From a checkpoint of a small mixture-of-experts model trained on Wikipedia: 2 picks a token.
Below are experts of layer 11 (counted from 0) of a mixture-of-experts language model. Rows are named router (the router's row for the expert), gate (a neuron's input weights, with its number), up (a neuron's input weights, with its number) and show model dimensions 160-191. Each number is 500 + 25 x the weight over its row's rms, rounded and kept within 0 to 999. Numbers have three digits each.
After each expert's rows: "comes after" lists some tokens at least twice as common just before its tokens as in all text; "mostly gets" lists some tokens that are sent to it at least half of the time. This comes from a sample of Wikipedia text that the model never trained on. Tokens count by the router's weight.

# expert 7
router:478577514505462471496495456513517522504489494496517512563482488513504498507526463487543521492465
gate0:513454532501512506495482499460495512456475515497526467501500506533518493494472481505491501513485
up0:493481445533466488484518478536509524517483470490522491507449473538555488516487502485459478463511
gate1:500541482507496516504522488504500508537506492476456476514542474496531494520476537521483480477533
up1:505461515497516485491442469477520518482495504498522535487508532509491493503491526518506498523492
gate2:479519504494516483528498491487535473539497481471532485550462504481484483521493518484500519511507
up2:491473492527525503508503478481569542514508484514502437473529480521507520531522515445505506481484
gate3:517492501511489509529505441487533539532518491488483483507471509516566509487524491496518490474452
up3:534459479522520516501490476549482450493503484502532487473516492480485482526493472478493461482488
gate4:484486476489474489522474493484484491493467490501465489511496494546513534484445504518530501491479
up4:501467492519505527532523507528490504510524490514482474505484515518483493546506532472500504450524
gate5:534480477514504474505461515514519508531501545488511543519455464512479456508464504514501513525523
up5:474481462475466533494480478523493502508489493487525541498493512514512492455541525536530532479493
gate6:526506519496426489454507502497504468430528478521482497533517510507523517531540440503518507492491
up6:535522418514526532562456505495511518540475506505536495497481495510476471476459521463501483498511
gate7:514471473507498441525499503542491470539491513480507509498438502474454534483471497501493514503485
up7:466520495500454497500476533516528497487549487510494513472503510483510490482504528546510480474476
gate8:492483485498497537482442476482509513508487467509536482511488472482479498465488485504503465453455
up8:480524480500511440502443526544522511449495464516542518491526487524457523511521505492494508512492
gate9:529482481473497578495500472527527507493506515481502470526460483518510482542485482519475506454491
up9:543471507543517527485505482513502501488494538499442495495490511476549506497463497491536472480526
gate10:507524491520556541537471518522520475469474480506467477485479467484510507492494566491506474520497
up10:525523460495505505444495510511495450522506552535499510512502449487500490481469523497496477540502
gate11:457530426491454477495488523517468424500512494529507472522495497503492500451459505525502538527505
up11:530493494547486536518474460541507503461510530477512536534484576508482486489501493535496499478491
gate12:494503524529466511498489500515477481510533510507474504529465502537519450452500560531520488491508
up12:459481506542517491470485499534477505471500477532472480542492471546545492490461537480478522510468
gate13:442530490493491473508501459506523512477481525443542505507509473535480478487511512517488496526504
up13:501472476481520523517438491492500493451478499510439515488441506535512497485479522459508515477525
gate14:496543493508463511508459509532503503521499456523499419472497510497460460524471488440473517514480
up14:552504534472502498485491500481479528484491528520476534478488474491481546475497465528517510477515
gate15:535487507477528501473545549538488495481472500521507480485480490504486494457504486515499485460512
up15:473455503514572498450567495503488506468464470473534511473538515550515519488488515460511508535510
gate16:493475468480475479453480447514474469520515540542512474527507462506498520512496485513519495469499
up16:485494516505476469539459540487430480500482517458491486468481486471521512534554499485506572463488
gate17:534542467483487510498512487521501486511459502500486475509465530434506513482521505496491471490487
up17:525495508511505462489491457509482480486462501498541493551546508497523482483494476487541517541514
gate18:487492528503492485500511505504507542504493471508518478500512506522474478501524495480512469498511
up18:451532484546503512494499469521496457531523474477518495486486464506510489462519534520474505527484
gate19:482510523540504480486514475495526519483501518472486540525535514537513487495451521535513494492512
up19:503519516483517488531511485523493513518492469539450454503489476511519476496488527526490487483490
gate20:503528513493461503493480474500498508531482465477469480518568446508494517489503498500493501504486
up20:499506499575532458491512518523503496521470525514436502465493520447513512505489500493525488540509
gate21:521493522458490542485502501493510482501483458487509520508496499511518469471509510472495501511511
up21:493553496509511503448501508530522451525493497464498552484515524530471471564508505476448542502467
gate22:496517501504502494520513530524487498521464472490503545489490516492496504459494515491563485512482
up22:474460485479509521497503503516521460497456451543484437497485519514497521500496498509507475497514
gate23:507464507566491526498519468503512457479557504517516479508484514492463498551519472439540490528514
up23:525481473520469512479488479502509472463484502490512500481471500559489493492444489490521476501549
comes after: " |\n", "\n", "0", ")", "1", "2"
mostly gets: " |", " —;", "|", "°N", " ·", "′"

# expert 10
router:469469505515476533515510489498494506507472516484533508495514516502524485518502498510530500509501
gate0:513509455483480487496484502514505479496457461498491481506483491512463486529490506537491514495529
up0:496466515543469463458522499519510535490487465507500485491498469456513501527504491484542462538494
gate1:455527454501493521453473492516487494476500490475486480495461500526477537490514533552522516531514
up1:477475487480530470454489499485495494521521506467531467511492533486536496521490537501488482511492
gate2:498490513510516476477483491454542500516523528481441514527471499511476491485517455520537507504533
up2:474511494517466530528492524458538443474505501545490505481521483527524474508534520535508487481513
gate3:504480491509482508506483500529495504464457490501492452515513502519521528467547500524491526508505
up3:528532481503504492519530507487498492482500463467478463513502513465519488506514498496506518511541
gate4:526491525496471505483490490495509470510497469554519498485444479510513482514480551485495521468511
up4:475490514475531517462493475477520508437466529474520524537518528490491513501496507539491480559528
gate5:509438480515481487451527487516519487482456477506522533515554506531491490490496498517494486515485
up5:553493531525521521482515482526482480503481543514485489508446504455545497475491521529464536504505
gate6:489510497504549539492526476516511501495495469517475549475482496480474487539486508487459493479493
up6:507477517521471505501458479480495448539542418483478472510495532501470476509493523539514454521526
gate7:506511496531542509483504489490534522458473500477515493507486524522491518506499513549505475520464
up7:486529523475480486505500480471467484495485527450503509470504485505510481484481518491462516488506
gate8:480496467480450533498463415469479528484511487503466498481489498507495506476566474482518540504513
up8:498529500510480564462471496499464512503521504551497523493488485504524473539574500513483518507486
gate9:468513497525503497476499494495525472448466477519474512482495522489518449476446531509505456474513
up9:503499507490513465486502497519467510495472517477527475500492492504522479521533474519519520469474
gate10:503478538515509492518506480524491489458505515488512503510499517528548497536465479505470525498517
up10:500495515502485525489578502549505571543472462533486500499529527524482514488512497484448544510512
gate11:503454502502484488435518484553428505493505509510501460477509490515527488550522509463495478460458
up11:483507508504520460505503493554498528484533463509505488472490477455493480507545482508476520496459
gate12:504473498492515527516521477479492517455516528547504496458515481469460532513490485524518478530484
up12:528471504507472514485453489479449523534464515498524490509482466494519540506519458528522498509512
gate13:464503501486525534502516484468515483520479444499487551554507512479509474486495435509541443502475
up13:493463508480544541508492501537511522506527462504485534488498501506468475509494522470485512512501
gate14:515466467513502492494529511476450544486524482541502473526523492497482475494496498495517524546516
up14:468472514481504498468466475498505546494501475519492465534479511535510482474531470498518494521474
gate15:484528490555479483488496477453448488502534525512469508498514442536500502509450481490531506469459
up15:533505442472492456475595525475464526545512485478494510492513520490493524511467498507475484458509
gate16:494508511501537499478471474504511485481450462473510525523484477514539490487497466454543482495465
up16:506492484511504477470488524456566462518479491479512507531459503502503494540466469433473523536493
gate17:495545561519489522506506522469514541530492419518528456483479494492524516475524451499514465475487
up17:491490500492499529526543482503487454475517467515483504482530465474528525515506517542511519482490
gate18:507486520517509511494478500494522509445534483517466459557519507502498480523488492510519538451506
up18:507465462514458535469528541478529506502487492441524522487466494524484483536567508487536490542519
gate19:487463465461513489500513504521494494485506509483488494515501501455461520482527545495474506490448
up19:456506508470494546510493490463526495468524453479512511464467526475470506498510530491454537498469
gate20:487506496491504499513533496504474510479490521463468472518489503513498504508497519470468485479546
up20:472513506498484544490519512514491467531513447528468516485529484491507509535509513507488500505515
gate21:490502496465517485485464520498464511517491478480496538503534566465539520454475522497475544513490
up21:455531514464508484501496494485542508470503515509490503474471490521486531491541482496527516474508
gate22:515478505456520494525516517471526481473530512467464536490469483505481500434491435519469479479517
up22:495515543553461453504479502495498459497479457462526480487518555495453512493544480533496474548553
gate23:504494552503495477470486508477507525478477492478539510497465524510506502523489500502512563501501
up23:482489450488505473482521455503503495495478497492483519531545476493508492475518496496532479530514
comes after: "-", " (", "200", "201", "\n", "199"
mostly gets: " Coordinates", "–present", "See", " MF"

# expert 15
router:537489491514509450476518513491481505453496443491503500468529440505466511536483525485460501505481
gate0:521487538522502505475472530533494473518542479480518476486505500477511495499486454473458492511538
up0:466474557494509530519511528542489501478501449476471517507482537488503500496515490465496502496485
gate1:499485481527493476482464527504488504499523490489454469521451492502499532442490478465475447459485
up1:505511536520513502499482517528546491493498521542488504472501542484517466479473510517481513540528
gate2:474489521477491492504465523521476502507513484463456522510488488483494527502499485560580524502496
up2:541512483494517505512508464502474522513521519490495498473502482497482512522515478480487537496495
gate3:502492510493502501492505519479508477473496486528472499543545529488507498502467487462451524537458
up3:488460502503504480518489492498458512557494493491479514481494495518518505517509462506492517425519
gate4:503517506498484465509498524537447511570527487514522499517504532447507516477489452511427501501453
up4:488461488456465508491513491548504484520513539478479516531490488512476539506511503473499497541491
gate5:473483524468504485482500476508487491495479507496516497507475475524491537538537506535495488509492
up5:500519488503495504455449501519538484449485483495470513462519494440502504499458492475503454495536
gate6:544557514505490479454550496488552512490464464460518503546464488511465458544460543455472494552500
up6:526514498515516536468505529542541477524491484509492469494522488512450510477486503485512486524461
gate7:479515518486496541511455518516491478465505501468491472509496545492501499529506521506533525512488
up7:460458494548467503489472469482522512539448493526447504516476499496473541511475480501505528473543
gate8:504492519513529487512468522475479487529495539506483495507501493550494512536518514540492498523512
up8:529450466480528510497531512502540510478497526519543440526455534505514498516475499499574504521517
gate9:464480498487547518473467451547507535486480478487508452520513495524508503504504537465481510523474
up9:512495493492492514472487492517464504499507471507514444507533523528512471528494555520530467522484
gate10:475491475450541524460563509495487513482489466483476543494479480496484512501453464504501519530478
up10:499501463461462517508479481465471515454461497488480533527496476497450530448521535555492504477504
gate11:507487444480531518492493519446515521469504520491466533500436485515520503474501456466514455498470
up11:512483501515482506460498491492564489502482496520490516468481519480513533561474562494486514481520
gate12:513489514462474502456494502528484489502466509525483504521451463480477520497491505523447512519472
up12:488484543494518509496466533460472462497499519546506535506540525532546498521486504510498515505504
gate13:490526525490474518441478559498539515471450463503454451517505522499485513492461534502507501494468
up13:511461470457504477450513464501485463486516495508499498480505523477536493439474496488493539477484
gate14:533478488485529495498501500444503500511514518515512489498500537463548494491504475522505490512490
up14:469519540532486499472482500503489525478487520471489522488520537492518480487565468520539480511520
gate15:504485468479468497462475526555492477504480516483481510514543487475497503536515477485535501485452
up15:515514456525522480454471496488440488529530507482501483525465435512507521517492494475469525530500
gate16:476495501477522518479482505546456519507483487543499525550445530529509478507492466450470509472508
up16:492497490507481522505524479511522523517526515492506496530509480481487533494458507493546537522493
gate17:502524486499470503499485510470516494499490523504517461508502492499503466522490488505534512474475
up17:521483483528511506574528516466456508471494495499540521490455549538492519523492536480507486468527
gate18:479491514476466554503501474487498448461487543501491517480543488554468496492474509499481521525497
up18:490482513511517479537520449517539479502476526529473532524463514503515496554501496536512518511508
gate19:466482480525500470483539533526478495493488516486452530488526546503492511437539483524504503489513
up19:503439481472512516539477546440532492493489540495498544542513513482514506484517489477510477479493
gate20:488567495506502475480512503518533530509482465488484503500489481509491505489467481485463531467521
up20:500482496487509490448499500501506482496532532503499469476497499514481495493495472506524524518467
gate21:481541482489528485524498457490516510487507522480533513477494503483512439527493522506492562463490
up21:483530505488508488508454474456516451482530501467502499499492508484509511525496494484503532541461
gate22:490476484492532469459536489452505511498486487490479474491475490454505536516519513447469464539472
up22:509533517557508534497514534455462504460495476512477469503532500514518520502499476473469501503482
gate23:468485462497483516502524515448476503459493485446471535482499520553516512536539517480512524499521
up23:479462492515486516487508463470469451475498512501509512507540491480528491507469484491524499489549
comes after: ",", ".", " The", " that", " which", " where"
mostly gets: " who", " they", " has", " would", " he", " had"

# expert 5
router:503511521513472495530504510510508495475499530485487501511522479515520498477441476493497497518508
gate0:488540516496546467534511448546520506483518473483457488457488488522547457503515441493502532527525
up0:485505491563495511475508488521494546488495521535517500471450532490448501470505489546482500523519
gate1:527517524505468535481486511493526469492504499545507494503504547502515445568497478533497525511482
up1:486510461524489511526482504512493486516521530476503526501528535507508456515517526456486542480483
gate2:511486501478487481498499514486502532483460527513488491530521516484531549488517477506455525459497
up2:524515529457470469502518512500500543516524493531515505484546511497476467535501505454498476494516
gate3:502520514513475469474485496552477526467469502504506486508480526504404515476505494504469470504441
up3:497520510544501480511484497503487487450479501533508468491500539491525497496522524490490515494514
gate4:450498552499551470510528476537500545540548507458488514528432503536516515492497486471529487479485
up4:520506502499494514528530461491483464493530505468495517495528528485523494487516503518532476479501
gate5:502479526474490523502500501514489516504488519523516499494504507505489518477510510519499493542531
up5:512497510542490530453515516529491491525494473516550506528477495546468518506533493504501440473501
gate6:488472543574490502493485484507505455452469474467501514486473508552533468519489535511550503487463
up6:518509533514497530523483484486488478512509501499513497459488520488503480534512470499522483498496
gate7:474532467526513520511518468480551496525497488533454499512489519506513510501493446524483503546501
up7:500536552522527479501504492495487469492497476468451522477490519517517523520494531526514481508496
gate8:483497509483523523464555532481536546549494515512486503514525539488468514508547516515482489514526
up8:469500494485547473489522507484474460460537560504506480488503502500553478527466554488494518464487
gate9:484473481493485499477482502514516476503486525470537502534514528495506491463490465510490477487520
up9:480506502468494476522481518490516508493495512511477467504522511511501516471557524520494529492503
gate10:518511497473472499532501506483475452505535477513486495488498483530519523522537536503503474518500
up10:454501468511500489477485504498508535543486461478468446458460515452476475480511535540483485458515
gate11:522522506444523527520497495480476528531534487471499452501509537496494502460520473457505492482517
up11:506504475480505514469546538508511511518491518511528555479469560540473521519512514479493499498502
gate12:424504464535516501534471490521494462468488523515475503459488529503499531529492507517520515485467
up12:462477468494517495507508509474457461494430526513490529485435447510500520520497488562500509496523
gate13:515519541523522510492528472501498491485467488521474506505503513539499509542476499482532466487497
up13:518548468518525504520483488483483517531459552462482503488482518515511495447478528472523512503535
gate14:511522476480503490506478492494469482489497463507489499518519501501511517499485461524460518497517
up14:552510552508485522510523495463534492557500493547519524492549502514494462529528535533521519483502
gate15:508512502524446489506479469508518539511516478538509507460536474505496520473492524521493517464539
up15:536509484502560527522513543519525480517523528503508490475502540515491456493502481510507495531488
gate16:499497497484528510523533469524481492480460503527475502464509521514512452491513514540521463510472
up16:453493576440556479487533499477469509500480549526506521484510492502511485498547500523488480505527
gate17:471496516516513506503442494507520497507505513430513500559511533486438504495532541518509464483507
up17:503515501481432482516552485448529489501456480522485475494505548500528520493505501486522532523476
gate18:528516524539492509518484536510482488499525457497514557465518527515458516503513475508488493494551
up18:478520523482480474509474534485518473464516528452506530556504516494507496501520495513512499499465
gate19:511494467504519511514542501472503489503524514494477479491501541514522451506542522450522492490508
up19:471472480529548515475501490466451487471514508503486513513519500514517491504465514499497478502498
gate20:527506528520526498504482467453506512504492564494533497487501472459540472538492487504475510515481
up20:505504502498506547510495540470500480511539471522528516440482494506495484513509513512541456498499
gate21:482492527515442484503524497490495474447496547507492495461484520475507490477487476564532495517465
up21:504509506475493540510477518538463487514520527482481495470529524475503511487502501459549471501504
gate22:496494516449534548474471545502506527515499476470464498531517494502475482503477465493527487520511
up22:455505525520510525493507458509510545505474483494469483468515517498481532496531471535484447488514
gate23:495519469498486543503501512526487487541494471542468480505499483488490530505465495513498488520444
up23:475464468507487543539461474506472451515508537477522501485454492476505554477506471512477529497507
comes after: " ", " |", " (", "1", ";", "0"
mostly gets: " |\n", "201", ".\n\n", "==\n", "202", "199"

# expert 9
router:524498502501462519531522488528486479499492527452493483494503518530476469451446518468494457551556
gate0:518475516531426508483501471540472451525494458479483513539520496465510560495452485526492485516472
up0:498544483489487515501505511528486497486546525486507467508480489504527491485498516493509478480554
gate1:487483492498480477513472461537514503461506488490506543458467540496516533545486520480484476481511
up1:502482499487471464545516506482551504500534495492506474542554501483492499515472504529507499474452
gate2:520504480519473501489526510538501469515486507503485542406445548518526531477494490498480510499482
up2:485534473499460522506534491481488465487481493481554465505479477521540508514510472469497487487535
gate3:503503460490494519465468492471570464549447513460514511495543467511517469465507496487537521476522
up3:497486495493480503490483500487490448506512505489522507486478551461471506495477508504513512534484
gate4:523521466494502508517518534466468531477486536532477493517501510518457480575513521511547556504482
up4:481517501508505492553522487506523466465476565513493498491511513512512519534474509470511509488486
gate5:517472516482486480477498534520490476498513485479463526466469476532488513471467503505470476479451
up5:456482506501511480499524511483512514492528471521514456502478491513511474527512494524494516498525
gate6:509450468516482507503535530505493519531531498479532428520523491488521541516507475504537511495491
up6:496498510473480506522520536491501459479482529489524481492495513530521495513515491495491466550503
gate7:503495540486495480495527525516512501503481477519466537518517510535469529480481499502506503521553
up7:518515552516504517553514474521492539445548485508481502478483503477519499490471489487491475497507
gate8:525493513511438535490487475492483468500514452502472525505539489531474559543487568478509482498502
up8:503476503492556461497495457475526492492500454493521472517512483514533487523484505457508499520520
gate9:504510493521519464512510474497511527489520495509505474528479502543488446484518510476465476460519
up9:533492498535474478475459504510499461507475481504501494525506525517485517530475506555490528483470
gate10:472520531507521481509473469494505507517485479474507510482529521529517486495491475478524528496496
up10:469502520481505499543506472510564507475557529501522509512509531512478485525520510487503478548479
gate11:484559506501505500523486496525484546465488466499506515449522495467501487476482497469493483535493
up11:481530462515538501504496496495512515483539453490503493475509492549527448448524496466513469480533
gate12:465523498539518487508520472500507498513530495524504462500525501555464476486499521491504435540514
up12:497554473494466510511501483493489501492473472542517509538541504521520480505465516518491518517516
gate13:472507478534525501496500543499540488504503510482517470529496520513485462528503519453534475477484
up13:504515465535558487491488442504496443504490542510477523458490500519491499523488533500533534497536
gate14:499513500500505537494503503517520510511489462521566516517483481509492490519496516512459512503491
up14:483527519475522503515512480504535507501491493494472520452523525486474539479483529482524486483549
gate15:501557563494514476490503478465503465513498506488500512525535495488485478499502510513460504492504
up15:503513529488462483456527496488479457472470470477532507469505521481494459504469486470498489490482
gate16:527533457535515514510483508489524512481516528480523471538481503473489519517505433474508482531484
up16:498510511481503482492481524530473465537505474480479529464452510512507470469497537562476513504482
gate17:534501511495559526511508497483460496489500456514562493519509529511489488516526541472490542501490
up17:503526473518502440498474518509529525523512463490499526473495540547490495493481561475520470526517
gate18:475470513518546521519455510470520499536481505489459519513502469495476547493487512493547501461554
up18:494491549487505470528480519500567481534536508500490503508490527492501482468515529495508517532554
gate19:533497501486561530482537453524487464500478506523531498472451506511512508506502541499449500480499
up19:529460500501523513453530534519478491492465487462501519454513493498482537469525509472504508516501
gate20:510531526474515516497508518482507453507449503507464461487478488495504541473519509448522540440488
up20:571508510508479500476471489502460561539498491475551462535525485504523465480495479536457516523477
gate21:485485498495526496470546524477526501472485471471531483537463511563476522498494484487473524460485
up21:484494510477527542501507512522480510520476532512512490505476488538513493503471481463532517496537
gate22:497486511569497474531471492483521480513485513483530479520496463481565459493513492533504522486472
up22:491523532442476542526518520487545509497489488500455530549507506546487473499525499535501511460493
gate23:542521502517512499545501479490462468507501513512465460511465511541501505498495479530457482549486
up23:550540527509490493525487469500501534421495473493471461492528497483469490444515476545461505509544
comes after: " |", "|", ";", ":", " in", "1"
mostly gets: " ", "201", "′", "199", "–", " −"

# expert 12
router:520519523476482528532528505478515487501469466500537517499501475501492535546514493494512506518521
gate0:509476512514483513489495496519481506502510461529504542516546470451474496550509496473502518492529
up0:501485478527518475494508515472502487513545484522511495502508510541550496483471484486488496507501
gate1:541497490537526510479491531519513482473460481534435511564478484498530520491465542508504515538489
up1:482492486501474490472495494486494478518503503525506493476483477490474511550496463492515450518477
gate2:491503493514428516456526464497522529490483506482513472513527521498491512507481487541519496514491
up2:488465537513466501516537466503533511486464513481492451522524531485487511488478456484496465456523
gate3:489530470500481505520515499510505551496526475501519494507464459474498496508509490490438472524547
up3:509459536491465473501495500465483466482478479512461530499483500507494510479506512522537491467527
gate4:474491534496474471512490516520480510481492495513497539517530465481478483493454518501533528508498
up4:533481498476478523505488511458491496500481467490514457439487525502513461496533488517501451523507
gate5:498471532501551510499496494480519513479525438489512504476524478496503482491544468534501508471539
up5:469513483481531449523456473500531485493497471485475483529490475515525514476511543525509514513465
gate6:483501482509460495514490517539481472505480527531484484507487460482485524482512544508485511452512
up6:478479533460508481452466520498515498529534517489502460534512527498524508519510543485494532557541
gate7:542504475495484424523560508492500509489481540468503482504488490487492517499462468518504498533549
up7:478497501470506483485459463533518462495476520486492488475519517486493489480479499499464511514452
gate8:493471470508474492487486552486470536483457488493489534473519507517480481539500541543520517521445
up8:511513555460507491443499484487517486503512506517524490497499510557506506506480517516508511536497
gate9:514504485507499490512504417476502511461457482489500534538506503466471501517490511516524542532453
up9:478473488519485492521505514518522513485515511544481493514488507459475513515510473487516522499537
gate10:464471501512476530531493494500506508516490521524503502455479484530437507476495503530507530527501
up10:480550515452502498507519499465434499498451527530493539500497510494460497505497527466524518534524
gate11:497486474532485434498475504540505499512445529488481503509497450511468492469523467517506489515523
up11:500542473452478533512512490512528489533484532495523506496453501470497512513453497433514491488490
gate12:509479496514464528497461487492472519470485516508534478523506498512492519485544519513454482489499
up12:527481493513518557490512531504520530492514529470504514492499493525508472513470518535516460473446
gate13:463497461522498525497448500534505517499475520469560494503548543501453465495518489507510475565481
up13:514497486546497509449494476544528508487532490491471553545550517474507542497501543484524480517536
gate14:542521502528532477492493523493493510495529481530518504480435446475495477526468493462453476536494
up14:498504506482536524520514483502533545495487550502518499481509459514481459496537515509460521497491
gate15:482552518516527456515493487511520457496485506519499485497501493467512525462503478500510481512556
up15:481492524503497531492471500474507503479511476547463481514519507497540469547524496491489496519497
gate16:488463535493530508470546497471490527500465491505486505508496492523496498463493467499488501510497
up16:513496525497514448457516461482510507463520532538515514482480460539512506505518455523511520514522
gate17:462501518518515502530540478464484503495524521437503531546482482496488531520482508443490546511479
up17:500456492524528541497486530466486520462501450539518530537526515514463512489475475483465491530506
gate18:494437504505524500539508525483513523496480469497506511512454469459540492480485492517484531499478
up18:499537545436506505507502477470482499489482507482491461474456504494491481483454531519547500465503
gate19:504513522516488471527465495465454496528531484513501519461513502522493485510500519544506496525540
up19:534460513509498510520458487508476478519447457480460518517527485466531511494519499486508505513515
gate20:550509519471471515522518494507501527493470487494451486527510494454519472499497524496532496516490
up20:494520484510499474525509486502486544502473481517468522535523521519500544480534508509529548479470
gate21:495524484488452513519549527465498483526508495541498458493557482504532444517513512501508514492490
up21:520553499495481487440496479507531491497482510528455529464459507486496520505498470487509465517509
gate22:545459506498495493494503499536503491501532474503504507505471486459513496466496462512507488528533
up22:482493459496478496522524500543505534487473461477507514482501463450471509479466533468499500556439
gate23:489486520524532476498565497491495497512510464518486495495505506499498494550527512494513482393516
up23:516501534477512508459528520487508499444507522565468509500531514520483452462472488541514491510503
comes after: " ", " |", "–", ".", "|", "201"
mostly gets: " MPC", " JPL", " Yes", " %", " —", " Votes"

# expert 8
router:498493450523527462466518519505531488487537483559459515505503477472562515486515525505476488460483
gate0:509494494488509553467486512482466465473487523523479575500516512520499510507503494533487544494527
up0:519528503515479483502468467482497482520476549448498487467521527516468477506530448522517512520508
gate1:514513460530507491493505515513484477502532499527504468508502480442504495512484473533476501498514
up1:511481537471560518504499521507470523494465471484490519471529485543468524541490551502484511499500
gate2:515494517498495448499460513498470512530511510491510551443510503465524513493513501517464439457489
up2:529509508491497537501430506459488518493533484525506543462486493513471508486483516479479496500502
gate3:537519486491514535443542472516488465483540520512491492502517505537475489551488486477504534491499
up3:507500503527494471466470475502522502495495532514536484497512510456502561537477469530481495516493
gate4:493498487504539495521475492443534479514521493453515476477481515498506501465487527485480505478533
up4:516463516563534530459486531519504530525477496525484507497528549487508470524500456484480489461486
gate5:498519520524536555484502531503477519527496452498537507491492553487536459516528481499496512464471
up5:499502504467471508455493522474499515488519532559488498475470471531502527542497489530540479493542
gate6:532488484525492514480528503490484517502512499520500550528523456503484497481469512489489472527489
up6:464449534484486495516529501463524491517470510524554512494523519484503513530466482533503513454513
gate7:497485508528509539533504539542520495541455506483494510544516496553524508504559461526535498481541
up7:510498497490535511485491463471525500464471510498458491487521504480487512507483501529489484485497
gate8:470505475526506481479546503524542538489494495497486469532517563481532501507535486471516493490546
up8:478496498473477485478467494508538506481497554519492540504473493485476469510517483461497498536514
gate9:503478461459491536421493536510497514469498518513510502476562493520460421552503526497454514499485
up9:491490477530490474511493524468529493471458482514523477505473528487540552478494474489462483503467
gate10:493552514535521467462496465513499507512457490511462515470488505518436504466514534524483504534479
up10:472528487519498469467494517479507501513501495506473505486512470475472549494506480500483493495488
gate11:555468516467486487490514514474522551459507551507454483500505524501534523514501497503505463519526
up11:501479536476550470515509514490484544476494548503531509501507510490476515497480482492471510493481
gate12:507471529545538465483478505495462451531516496471510564499511522470479510481449526519456497503522
up12:512505494547523499530500480521509486545488471509498510556521492453471536534477493510510503508534
gate13:485493450481485534504514455545543493505497487513441520495481492508508535475488572511530499493552
up13:484520491522486569496493487572502532501546497473500526508543543486529510450472495518494484529509
gate14:505516487511512536495506500475493472488486514455445467471518551499508519520525496527546497514504
up14:514481492512514499493568538478473505519525489517511478499491495494498496503521489494508536507486
gate15:488525519495516516503528431547509491537496529497526464517442491499473485477540451461485492446469
up15:446494448499500456545481514510501487506553511470480519505479526500545496472484501460462501489545
gate16:514489469468526471460509524523486451497502516502531511495522479499473535455526488519488488457531
up16:492518517496463452509513523499463458520506479483517506514496517505478479475515512513503517489502
gate17:494499531537500510468506480476467511495525486502482481480500490500491461541522441467506522504495
up17:504461484506552505499519491485548503524506508512520477494505487484461490440502475466489475473507
gate18:506455509516466521492499502475514523491513534500510493496541519495508438494540531461527514510571
up18:485490487507480519501510454496495512521527500489522519535516474520473490503448497456496518499494
gate19:487442493493538486469509493513489488480495467479468481530496493509560522466494492497502495546502
up19:487520505535465498498497508493473524500515496485483447431501445497466517501475537450526504497510
gate20:477489536529531524526507496470476508502497525494509495473514491478495461506500509471538515528542
up20:461547552464493521545491470487466570499532476494512482503500532495513495493478495482512524462509
gate21:513488526473519504475467503474502510538493465442535460483503546493468487529532483504470572497482
up21:560477496460453534502529484515530453490506501467501506513511518453535460509488546490499489467459
gate22:528480478537527531465475504502493480461493527444449542484512439488494486450505460507474524489530
up22:489483496517526516519495491507466509496523524492533486482462516510484476487472481508453529508501
gate23:483480451515507474491484475501472500465536516510522479504494543498546473482476489537496467516495
up23:505487516520521495511482453515465530514557510516492514451487480518489497505583538498531506504539
comes after: " of", " in", " to", " for", " with", " and"
mostly gets: " their", " his", " its", " this", " new", " these"